From a checkpoint of a small mixture-of-experts model trained on Wikipedia: 2786 steps.
Below are experts of layer 5 (counted from 0) of a mixture-of-experts language model. Rows are named gate (a neuron's input weights, with its number), up (a neuron's input weights, with its number) and show model dimensions 0-191. Each number is 500 + 25 x the weight over its row's rms, rounded and kept within 0 to 999. Numbers have three digits each.
Before each expert's rows: "comes after" lists some tokens at least twice as common just before its tokens as in all text. This comes from a sample of Wikipedia text that the model never trained on. Tokens count by the router's weight.

# expert 13
comes after: "\n", ".", ")", "==", " ==", "==="
gate17:528533533521489471520446487514537521539482509493484492511479478487506527517509485537465510498500581548492473489486496470552460511494514470524502524488520475504479499476526503470544478475491460540503541482502499483495488518506584463490552477521498517501499473490501486476486505551509460505509488491493511519480517513485554474517483487493464518495532490519478509484475492501488503443546495542482496467517512515518432512491498469567505473456500495507488510464494510510466501499515490500478489497527470486498499461473570539494519526484508485481499487514486498463515515510489498476
up17:449521491502521473534470505497534527503496494550482464473547520498487494509520495498488512498531505478542523469466547512497474509470485517478521488536523512509471507478498505475492484516469467492488544454527456456532472474497461543457502492499506486526512505504500473500476502517503503501508519478530512499493527508461505488454488488506511494482491510488499526510558518465520475512522488464486486547543477503521555491523521516486459524512456520481499493507488527503475538507471463525518478475477492499519494481480546472471549566502484517518460505534495477456509578470475504471
gate18:483505433473502508511487447519538475513529514500479507513509478505476504510492481516486503479544537458485542480493481521537468499498533471519531469520477499455493516483489485526466493485492461536529501453571483488536526536483537500514503473471496528473482523526545482472495479470493512496518515480515496531494528433502550510501513489481484540508500542500486469546502488496503481524538516510530490496546456478488481473512482493502488509483493470484504504496511502517467519504447493465507529476507536497471514533458500528500496528506546508440481508514476542556518521498483478498
up18:481485486474543516526478511515516492565482522485484506482506503512526465493492522501494462474462508503460489516506519500531484549491520498533518539495493512475529519473514492494516491537474512491543495501478434529486465515493514532492487504547524478485550484536519466470467506467488525506505459488541507496525493496486486497521497472526529505455479532522506477472478507521554493500527500495510490489520490508519563536498473486491519488544493522498522550504505508510458525475472431504458500522543467530497519508497547502539504462534464461531469461537538505520491505488521480504
gate19:464498535520473495507506484529527514515493484519509475475475498490479489514502452492488517551501506502485498519516474491552457525487482491482494514466502485551532495528510486499494472439469464478492513514486475538465512493506499504495529510508469505480497530523538504520467509468457508488508485541523561518472499547495531540516498506534494540513489512480470486483506467513488480508486498462505502482482473522537493486486520500548494472514534479460472473513495522494453514466479455519498460554506497445495504569512526460487510504548530486524488487511521508521461561520534515457
up19:521542552480486520456486510511478491466498467507498477503487511498490479503502471510533517524529467537501498471496530521514458509533473516516475480468479503500521454509487488492483514495555570457506487522507494485484516503499564517484521543561469504497483541497478468501544526512511502516484476473474507521511533526450526484468498527516482493503520511523504488491505527512510519506524531467459482542536546506478463469487488549526497505537435491478534475501481524517484488460476497433459521494539502469508523489506508487505486488554486507518497497471511512544509484483478485512
gate20:467482546497513472479521565512549556493483511493499459511492528507485490505489516457504450509529533512516513493492510539499453494498532493481514501522518522512503442474524485499509530520542479485492487504491508480503465470502497478523490520495495498477493520520525486502528486491556479504508505501500493514485487482506481479494510509457504501512522540512445545527464508503495498520534473548542534512494536467520551453509523504509486542516484496475504480538502454481457489526533518477508454483484509503483481501517482505487566541474523483469490491464506466488574505460470528469
up20:486505538535480511501482510519533475481508522550528494535493524494508482497496528506524465496497520525475495490526466511528579493501544547495500495480467488493503500493501479511495512488438527444513512524503470443468485487462545502489527468510480521531505522518522521463515457469509515478463515512493451495493515453498432443497464491514509466514488490519528466506526491493464484515475504469521499514508488536489491493467497487479501493529489482506496533485529505545505489527496471516519507481539463455519476497478501477466464505487519481494476426462502511503509509519465511544
gate21:486462469535520530494520518504465530510491517531510478512447522516492519511509528486499505482479546465465493545508464504522469531488510498483496473511473510523497467476511478535496548507542531516527461505508501498502470473473522507524500516513554483495501464581506537502505512490450554518527498521465485536486498502479502476456513450532493497540509496495490522534523551487465492506470523463470552522484495471509471491477479462514449491510488468531483491495491538525491475459511529497540500507510517500476533523503515511520496472477494500493482482502484474524514529569467498521
up21:532497535538471552514487465464487505506488476492528517462481460446509510513532498490521473497469498512491499485491487462519462479512462518526499508489529518517509531511483463458517486501515484487489508524502550490497511483513461456455514469531492487493526476510521480491539537493526508544506529495541486554462534508509475533506475497469510500520474488511533503509524491509496512509523482506541528485510524511499504506523497532494506500494507483490487543459524467480532525463466484501524487539500528479448449457489491546460521511472512544541451540494532491482483441539467487509

# expert 9
comes after: " |", "3", ")", "5", "4", "6"
gate5:498493476513493455502498477510457537534505500497519504520515539558491452504482503461474483501501544477481509486513491513504490482487521504483530514490514489508448501493500513476516546544477504506541508503453460526514431483473477508447522514503481523490463524483522504480506513484471506443459502510498511474500476455489489480456479495455471496481496493484502520500483453502465528523505491533524459465495482519502526480525486472555542485466520492478464476544478516466469455519477506507547497491472517489535519554514481480457471456510508505471503447521526493508498514484500489504
up5:506452506537504496484485521472489467536500512538517498467509485436496528471526538514499444499483464495525466545485497451507529504515474524488495538554532510487507510498485467511527518512483529459475485530501534512499468476480513491513547489500523505516513521476496502534504475517541518527543508465506479480491491537487505522522465499513490532519551505533513513526533484488464560495509523431504506519538524475538499490506528533505482472500512522525537523482519496475455542461499495502464461509506513495478469480490471524514482487465471504487479509471474511480450498501447518499
gate6:516540521485546487502515553509515503488499483535522524520432505481464480482495509480495452469486494546533508488520514471479493474550487525474507473517514486533508505509542511551484475502530474494509523501505470529496524543494527460522521501536465495484529489499541457508474489486471502523529506496489520529493532518484502525471525471474504441468501488482496532506503513485521537506482479457502501505506495500547452477513504539523494533489526501484509524557495505459485522508492568511473505510454503531540482494457530485469484489504502501472473526485492490554504526510448533526
up6:534514486464498525490477466494532503511490471500483483508453478489492493484479507501448499490513500481513525498522482559479442505511475469460486514482527518482496534522498535494525514517468520537533509508505449486516551522493469532515506494537493463492446442508480483484525504506532461471478474534531474484511477516508550531505455500499542506496480505512507512514487512523469515527530528501538446523504520464513505481502502528464512488536543495491520477462514502464497505488518458495493472497520525518509550507475492495510509505506497496492551506514455515460493417492468533538
gate7:489504479526547515490519498520481471478484592506499543484520506529507481449521518496525477471475498515522527501457469477496527490530485521497520505505423434482490500500501517551542475497470485530503520496501518479533537474509505480492500546520473520518486490492554512520507524495508495529521505536504488487472485501510488453509471509486498504542504505504501521511477530523480508487514513484474479485506519484500490482520509559514487510503560489526482457496496504523496472576449517482553478506476452523521508520493509472468530522479490519474492502494527477529489501470518461537
up7:509516469532496492491491520496517511469536529445487484471528512495552508466482477532466481494474490527518492476517527515467490495514505514454517502495462465503532480479508534519508479502487453516519437522551530524502502546489509502461479453504451496460479477488508540504466531483471488526476539488510539497484532471531469492492484475470516513494499515489489485500457513507463488483523477516512497502529477485451496544505522526532512516482503475462466504500499476483468484543480489526485499497512479486502498557467557456460416469509514508520509533535508514505514494501511503507
gate8:509479549490499499500542489483500494509469515507519488499469442511502523516569531519516498453512531518466492471518513491499477522502488458496487488528532467500526500511509521506475541498478491469553515492440546503515494491550466488448535476500538498516535467507532529478503493560527487508488477493505449493495494526472476515514444532543479542503488469502512520519509547517506448499495556522533517488462516519466488483532502473486477489461519508509536503529497511504513448505477543485492500513446503506517477529504491496552523491481482509483527503480475507497510509531506490494
up8:511534531557548502501493499513486483499535490527440486497515514528487466486465479493459474511508503514514510490484487529488489503490441513490488488533493486517490454523478500486524546477525513524510454522538497538535498504494514499493523516542487480466478471465518493500493504483498512551505484491474522515462457503453496511465514492454506520538516473503473532471508492524505515522569531524477450519530517515498513523475484526542513489483502505501505448523509473528441463538503490528484487535484490504461506506487548514521443486484481460507530502485514457523461513468480513482
gate9:505556491514491487509502510508491495485511554450494514523460494455512481534516453495527487509501505460514484512529518463460505450499561505532520469491496510515495474492522489523429515510453518485511481521500502493489508499491525568514499511558487486526489458528529506478517511496513524527498527529477501495477508494474507465520505475515470514547485482469519519494480544568498519529493474470494521492492487512515510502501497525475509536502545517448515534482493472508553535486489528504532494492490530512486502433485499470509511489490460457544526510477510525546471486494519500474
up9:505517503481487498476510525470489494474473497517547535510516517480506508501545489467497516486549516526532569507493484460552508492505488495463515490504464440482525520530467534516493504478471511533493541574470523484542535501531527493499498495464533526501487463477498495496516478479481505482510522483507510508517572480502448481511521529526463442485491471453447490469508501532518504498499508529494489456494502487500467502501514526525494497486508512520487525488532487488518497497497494507548529487423513538481498487542499478526499512459512486496511499520523479495524512505441479512

# expert 15
comes after: " |", " ", "|", ":", " (", ";"
gate36:538516484459499465500531484526494502489474510487541552498513504522550510506491513517469498477523495508498541480520469494443459468523493468526454454460523546503515509508489474556459479482514524525484498546505480537483505502460514504474502526501485532527507513453533508480511531522548460507497503513482492517554480519514518501532470490496519543499512514525485542485484517516542495510447490492443513520462531516474529481520502489509470519479479556507468501495468491507511506484501517502500497518526510509468534504546517502472530492503464481437538487470525512515495482493517529477
up36:501506536507514485537529498521538473481504534467531468497503447494500470489512485493509496479471506439487519529522480487520496495499512483497530531488476503493492490550506526500517492470487528471507474514529498515498521484497500508506496510465512500451486482486518537511500494507496481449526500471516501497497424492515483505538531441534514473489489531561508525486507478475513527520514497476547515494496556511551532496499453486543501507543497508544518475504519495504510521495555506503473541531457448500503507469495513462500477489487513550469483532476547500516578527480507490493
gate37:526499474507538467478499500486495510521502513500452494495534468527493505489527507495461482536492472489513534493518514512484454518446507454523514508409508537477538495495461533509509496468533522507463525512480512500539519489499504484484504512481511533526492488464514476514523492493491480526521524501475491489528486456541542530525499460514540552492508523537490509484470518481493482519481546493436509484456526499511506540501515514577507520505477492522488463516525542542460491530502541526507528488516487489482515486471498486496520511468486495501464494494519525524553532534515513488
up37:503478522539483524513529480459479491504466516509520518542477501505488516455480515520505503479520494506460477497543484467510487453452493484472492476492548504520516500476511482490493505505491519494528528566494533488491509491486444551463522461535487505517531536492486521496466539522544526457496487535498506495505518518538536518491526476498464484519493519478491493498531552502524511481482522533526497519516521504492518478533495507506501524478494507476423578509476487496496522487514516492509532486503545483482497427514464550485461471515493529468510476526535483493506541489499489505
gate38:530514503505494510522542553517480517512486542508535471511485489502480502496530535489536491489504561540479515497505516541476513511522506523515489491460521538502472509528550528515536506519511539473506470508457499514547511484517487506533479516490506498440528466443540474486517516510481449494513491472479521530470495478508508500506511543472503499483511477493508483448505463474499502517426475486496516479516495529503491476465513511550481532474457533493556492523492474507525525489537507501509506545529523508518466523502484515480498488491444543482505512459509508523493513520561519492
up38:481505470468423543510510491491493517505484516530497499526519506502477489520513449544517504516477465525514486540499463486454440501512455464533516487474518519517496495495478498521484532432514537491493522496508514513480551466515477523498525512515487525500505490509521503511509533470480466475474511490502518486519463507551479472516510437519525492519504483516468508464465504489524501484469505488459495516503465541473469446464508481517548485560486508509508435511544503502457523485515504498500519478468491478513526549524515441504501492490522474511495466499513506506492495513523483485
gate39:529429463513525495490494508491497494478519499513504493479508541494521506527488540488505531509512509528522531519503556532515492490514468474543506500543488473531515500498546464502492507504447479522527495537471489475527495479503537479517510485488436513515467466470464508497490502470472537472478505449505500502477538457455451486508525515554507488509549486470508487508505493530565484479468511531483492494537514501510473470458466507523461523460503511491498478495516534479506504538498528558470508494510515508498462463475543532487524490487510537504504521512470528465517484502494515515
up39:534493487490462505481463447468449515494484526507505525525489500486494513474498499452486500527498506512485533529507496474501514462468471498498553539486496495510529533508506499481556505499499512486511493522476518535488527519512510492480496473530528491496499528500505512495490499483477504512514497516518462475553476505502527509509495487501520512460494504565513505497460519516461512515447471531511465438560520499451502533497506518522504471495499495495470528497458465476561485501486482490480548522449495564494508479530483522492524495525569528458519514511524456480532513514470530469
gate40:542511541511490545459516535516486486456530525485512485524529474483510465489518489456522525474467502490473511509522494468497459463524505470495511505488489458518502458518500472454543504508423528464485549509468466518489513501453487526472532486520438459490497465517508521470518510465486494492499513487527557530506476518525505477515509490464513477483472488490465491513465489486487531521506527503534503462503518463520473475498519486533504494497506502483499479506512488481506450475481465485448483521524487547496499507516507510518527466485510526538581487516501538498513491493485502479
up40:489480528534508524528486528473536462458521534521514504469560511521511473500527485528520516466501470499534512476482547450503492481486504495512527464541496458541500508480513507555478481505487488494503510497475482483489495503546501506492490519474446523517540522491526506486507498487510499526462497495501556454483507457564475488500506517497465465511505506496505467508524548542512532508530525502490501512480505483464509495494442538457476454504495489523497477519503482527489567532531531500510462497496522503491519462509520504466511524499476493489469496411525505502525513508493496502

# expert 8
comes after: "\n", ".", " |", ")", "==", " ="
gate6:533516483505513504551535539497491513481521505508515465493498500493497542482503494558478512470485473494484476489500518489514526485468506511485508477545558474447545505543485479509484520495436501504492486522477466475492515508504458553457468538519490476524510508568520523500505509528549488505515491499452517526511458495526541488498491491471537495471499466461495536532486499523507481521471519479551542548518490527508525465540536509463494476510523508478452496492546488483488508489475538466511511484503540513476523508492541520512513519504516502489532515520531538472516504507501498484
up6:499487542505537502445484502509492548505506491528507516521471534548561497488496503481554509561483485522484467504541490538495502499503525475505507489481494469480488462524477545430509483524507516501486518491486510507510509474436529444465493536494512513518484514505523416480506509474513496505489477474521484475497471464493520507542506522470500518514499493495479516506492504473495503463509528495502483513477486473478537490448452539516507481493504529511541442540519494486486477534539524502478489484521484492515535480453518476472492472492474481543476483473539487498503512488515523508
gate7:503493521481507496520511558445510543464520520477509525481445537522505529560516517521478523497475534501482498499483481454490508508505475509490508505521480494522515511475518566553522450510460511517542475501511474487490490490540530522514554486476476463488479550488508517504483515495523480493488495487495517480495450487487509514518472523482512485490517491512477477534541505464507492481515520482530497479480443519569503525498547505471487483486522505474481486487516503493449490473479473485487545478518449529525514493495477481475555555489504498472492549521474516516514514520499491522
up7:483502510504496501487511520463468535495475474469461542522463514512504501531523508504495468530513514481474534509453558528519508506500502512496522496458504538494512469490491486508490481491503535490488513458479495472452478507474485502482465534505553456468498526470490487518539507490496519504484553511483455430513454508505528439527488473531524477494564492508524504548503506507496512519516542503512487520530559481507523500502476494541501506535484457500477523519514549528514456483493489522469497483530464531485511507520484516479487504463492493491458476546505532501483524538504527523
gate8:533486513501536450490486481526497491508524470533517511486485523507493507520545482497462516514464537512469515502449484500489494487506484455533475470564510493504512492467505496485489532454461494473503492524526511526469527506510485523469484505498505455495455512544567470488473459515528487498541506532486502497482511562499474492506468493448489540502501515508522488518480489463478489495540457509501523508494535544547541523486521509497466514482536531513484472520475477475452456513491526496461534546483498503514527497474509524527511533519475508526488502501523470534469484463486494524
up8:474492479512531500481519499500510525494480444488463513506487497485494557501482526502467503517474459483498480498472510518482469518457508496491495494505445501540482494508441493508517532519488479541488524490480543452467533487534508508471461546495513475465497497503476514500458494502516517436504528488511489480491526495453553435488466516502503517509512519474480447474509510493559471487482494510526517515538512517502557519485511489521493515475528516483527476503486459467504513451486530487498486479502511498555465491522491470502569537505488473535495529506495481508476453504506526511
gate9:483510539488554503494491496496526518557479518499481503528487501481533500513532470445536486505517478522504493467496532528476485542483508479462520513542469512495553501470492510513497555520449467495506550462493527527517474496477518485518478522493501532489521477478509493504444451491521456516497502493528504472487499464503520485507483527492531469511502524465504536486506539495502435494496440512524507456516512513508489518497486512484513474451496489486484501529457529505452472546548558466512485517513477491514506447512498492497487501500527504492478489488534500499533522477551532494
up9:490518532511523477519514539445493496492505479484517513471473511505531523492453500499501469431510502504508511505505471496498483444491471441500541506494489483523552495532479499511528551479512483456523485467490505513522515529496507499476468509495458507476486437500487458500471533535493464488487503498505517528495507528465528509519528481507465463500521498448516476503515479542558524528492501507510534491519510542508550481458522510482504501522499475545507483493479502454497506542503530502534489507504483500502464472522524545554502522528441489501481514543480522541505516487503468512
gate10:535481506490515497504466497473501472464461489453484532489480502528462529525508474492520527474474477507498486479497534540473427531509489484463495443472509531505523451529517511496515505544520513495522468488493495470519532485542499482517467524503501514527494507500543462482501511477489503491482504497510560505524446513469500464440531485503515473509448512468449477547459532524473479516479503489508508505499459522449498441463528511507484481474523534470476483527504504486468493457518485501513524457518518500512523527520496507497526478498481507479495474511531495529520491454486505513
up10:461479501513496485482484494543473501504516508555472482472510502433477529499503496440489503526493513476505529487523501470502569526508552476489503488547497486437483495506485522514514512465538489513484514512534513526531514519491533476540495509520501515505529543499476497477468486509539491502501527468497480478468507485507514497531504487541524535509495525497550490497541528494431497464527482500482499504476566490458491548507505477525522491508480462531526535498524460496478524495505460516477524497490500510459540471507509504543500523509557482523543512519507510508461485514485516486

# expert 10
comes after: " |", "|", ":", " (", ";", " /"
gate37:492502513517541516509491473513538517495532500461532516479491489489505557484503492516516437528470515490520531483512455485516495524491518546580452456498526512510496509511511441521540478481489521519487503517507506480505483482510500515555518525467464492509507503493475502481512504565488516478498522504500546505482487467518509509505540459531544482466475475526475492505510511525500519535482463464497481520532502446480487464504480474524479521493550494549478497459509488539470463470489501506457473492453504505481520490499515524477539514482519505513521512485506548473526468490472503530
up37:503494483517596488515485514472453525506483491489506488482501513518474535498488510491500484503486523465529467485508482470502465496503496447499491471513509504475487504502526506474539498446569485484515499509522471475501478526473483457485456520528509484506486536498503481506530477494456498438493481533529532499535513502495526507524520504521496503507547528475467506509549526472543460502521478526533497470510505504506532488499429493489496516552553500543554489543504521496510471504493489533484497526480466471524514504492500517539488449481500555526476500510488499479508483509490516529
gate38:503523511512506490519495508447532490466473486500447499539517486519454490515518524449523528522489520527506452498431499512494509489500552461491477483549489535447507524497502503470479534538480509522493497480490501484496477498482540490452535508505466553496502548473508553492459535535473472497515508524520550503500490520493516500536448509472492491519451541511491467505484474490511497471475516544480508512473529520469488489509465482498510508486474507460541519491501477481490505504470524523473481459509474470491469493500474518484475478508470533457513463523499549477488512504490511490
up38:506470502516503505535493481516526533488488483470481508522465519513502483499480503497496517517443489528493524490487477484450474511455516476551506519488506480529534466493503495510493491491480487483454510483475523480431484536480523504531501457568478445524479500481481499528544489505535521546503508528478513459486533486477479495505492562519521501470528515539525469478448501472473519454463548486517510493478526488491496509512511472490459541487507497510525466482513482493532489497486493491510531482535497485465553485479498489454490559460543495515503525482502506507547492520524518504
gate39:510500495519501504499523448501500549506498495490534553517488493481500484487544481508498483480523509530501482526491534475521538524453580496522513518515452478454500487490446463504464488518478530528506502480551487498486477511445530503472519508495500492522533488493516521495471541476486489484526468511496501423496483498497509501532436504503514504522496493528506512507481473548540485491515504477469475519490492527524478499498504509478553523462556525508482515493530480519472521514531489532483506512516485526474509448497459470498456485490485505489528526525481494481480474547473536460
up39:491515514507504497490482510526526506551442511494530463502517493531479514473488505504496527472514455491484487499478545521522481489453470528512455454475528486458514484491538498461521498487480480506529527495460472501520506517468516500498458518455499533523493508519487492492499470484518512506482506559535510498504505495549456496468529463490477491489512476505498440533481476479496489559478525457495553465488485481476497497485530492463459500526538471472485452506519496547495489451503456536490523474498530545521477531520503505492480491477517540517488507466481517450504493516496464500
gate40:492477526506497500517514528536496523469484548525488468469485525463494537485553524481506503469468533485491476516532489447476519488463497491482470530500533484489520499499481519510500525465534507492502444500573536462535513507510525491493506522458533500475465524466492503518500510505483479494502517474523484494488548553514491488489527503541500505490514494525477553529490488510495477497548473503481513517530508565514485484518534510530506508469520523505495507499496554466457518501470492558503491470499473478458513468465567517507460479528510491509493493534542490501540488481524489508
up40:496485543513502536514554474479473521492530522535519538464510535469500502519461540532536527482486502511461480504541494512520502479509519530514507522521496515494516513439477470489496450534486492522476431538468543502489497500483510466489466507529478472479507542482502541485486478531545530525505511515507499513476472481500465483469498506521517479491516509487490487502495565526517545479480520557518490515481522476494506501492509522472539467522452479527504475494519522508476491482531517516464470497527536516511531540506546511492491512468523486536484519501510474478468509536527492558
gate41:528538501503493490523483490536529509495532521498507506516502493496511503486506494507511513500489532458533533515511438492511488537515478507488504483444543494534461494501504476517479519516489455515477519496512486543458500524494507489497468516514515517480513501538491499546480462504556499485477483473485493468460509529482422490507498486489507464469498535521496501550538455526507463481540491482494488512472462568476521459505517531526537511438494510529543512503521505499536428526501469517513503507473453515494511471531473491494502533459509492495485526519497507494531506487533472536
up41:488491533539477510472537491528512479492509494491498489500499555487535501458478474505523474476495474462484551517519492491482503490482486464475498497515522460461491503481452514504538533514515529506544448491487495502548514530510493526506488550492520500483518495510457508483443519487532506466460477537493489479493515471446515522508507502521559447537512499513479470557515523477491490502473541479506505513501509461508514533531508483531495561512515558497490540549534496466504518539515480488515522461498516505477494495459532484520465496489525480505461470506495488498483510510511455527

# expert 3
comes after: " ", "1", "2", "0", "9", "8"
gate4:542502545452482485569484522491510506516496518513514509470512503500479423516492513478529491512505493530524494536464476503482482548516511471510454524463545493516486479523506494471470535516512552490505532508521498517498489488524470518495506525517472483488492511504535523480511515461491510534490488491478556530493529515484488475537549542471466520508518463500458509518513511489531501529497487512515518541517453488512449501505524481478506466544522502472545521476497516518536507503487501473494524527513513513481498490548453501529494540494522445474479510446530495515523525471510480536
up4:496462508484506523490520503468464510512510436543529485533479522505501479542504495503474472470534470487533469526495510517513483526467516482511530494507486502466561483486508449488481543481450510517488515507507506524502510468458469518506481483464536502463506465482520519526493490522503479478496505462542515482498481515486523532489500548514470497502481529528491507512499566504498471499496473501435534473489487484518504459499496528513481545514533496501441538551499495515494541490513521508463506460503526491517477530477522473506474468467517523461483531461528523430493511520501499494
gate5:473547483487484531497529545523495523491501519488461475511472512464483533504478513515495506494481496494463476520517519482515496519471508499510506469496498465538476501466514482477529485494508497560488522532518485467519457517476456492472532531517527497523551535481538501491482533480551477482510482516487488486505530488463547505491493499539505535497490516487531465506460477528502506487551491493487468524520519552504537530511526480519508490497477483468490472550488467520512506521457525495481492494488541490487531470482512452509538518467484523494505458518529431506559481524449503537
up5:541486503501516472500500488515504533461452501524516469497499483479533503499502476534537552507519499491554514497521497482511446425515487517491473490471494465515509490498549482497529492516474496530474551497528500479512476537506564497525501522471522467502545515464531489509516463551489501505530488496467528529486460491438493523484468528488505518536526487486496499500484505510537486467514545491460464523478505480486459515513508511456472525495497502490480506500493461544510460491464486504468489500519542525515521521455509447494450513510490521504480518511503499470459516512525487480
gate6:510486525496454512506490511508499538510484504465458497487498517511497470476467517498517515536508519518495517509512496512522509486473513518450522560544522480484493478474473476505519519527492512507502507530464486511519492494474497519547470480507554494476496495478487518469476502536500508524493522481472499525517473466529509471455494479525461490528513514494528512532519510458474509525503513451539510500488480520472523474503444530480469511503526540539529511515532495460510510538468491518454529474475512492469493495448499485523512514596482487522502510462533477504466489454456495434
up6:439564514543501507485483495471494445492455486494499547508520514478479522469496485452528485550498492493498537529463515521520525474527467509540490480462496535538538501497504476468463483497526491502535502520505548461481516474522496540495481485489534512481485518463506542508519525512512531490517508519524496481490506543454503484494471512519490486444484505494519518495514481492483532512474522460517479542555424475511496538485514531535475499485473471523514518509452490494490494486494550543508459525527510477490468516525505467474492486519498502499517494495513510478540495483498515492
gate7:512499498496494521499510485533509501492450516463537520494488508540517447493483515510526459522466516480435478486509531483547517496529480505495541537524517458484478498548511510501474516562497503492549466494507523514539521467491508495505529473492479529521515510488487510450500575460514500491505499520526519499485519535490498495482500547540452476466485512462524505546485535500508485493519534470501517466548520474489502511566519469535453522483497515516462528538497482511488483530496504536461517509511517517463474480519478509480511505506532463472486499506507518512517463496514530483
up7:502461495500475506542513492507482506488539479480491513485483487455547510544539509543473527451469497495503488505520519458518501528492501505545497464516482501493487522504496554511520537525530506539506501533489529492542518516464519534464508531463487490505525512491479515509528497475491492527476513484500505502562533521505504494507512475460450489547488475459497513542489475509497531487502519533480477453491467519495483506504505477534464513491497529505496490506496502499503519519494511500531500509456476462498546524494452437549480498520473505515477542503572478533516518550539501543
gate8:532477527512487504489492513509505467523486466497572530563497478506535506538477568509500500515558479492552467513488524539485523502527456510485463490509516510513470550486521460496466471497448472527516520466514464486485519506520503499495526514488530488474499477488475502499538534486510490526484505510523489565485512509552513493515510508522476538481546432478466494514504500540506480478493541509502538482508492486469480491527504501495495514507495502500497480441455525492500535477512489476482473470526503516478488486504476483474495528487500501436517531496503508498474442507498470495
up8:501519495514526491521552477508440511525492490496506477548514479513536483478460503525498532495482483509507473493494557505503466506499524450527485517552492468566524507502486537499496485508513513511533479496507498494479480510505498439491491541522499485522478508477458548469508463496473499520528467506492520468506484465498512476477520508459498506531526486475504475523452479493511549483472473489511494549500540476502484518455526479476485503457508475523470456499474515527563514500487481475447493527493503502572466482521507494489506498492499518485520578524482499480506482502480484517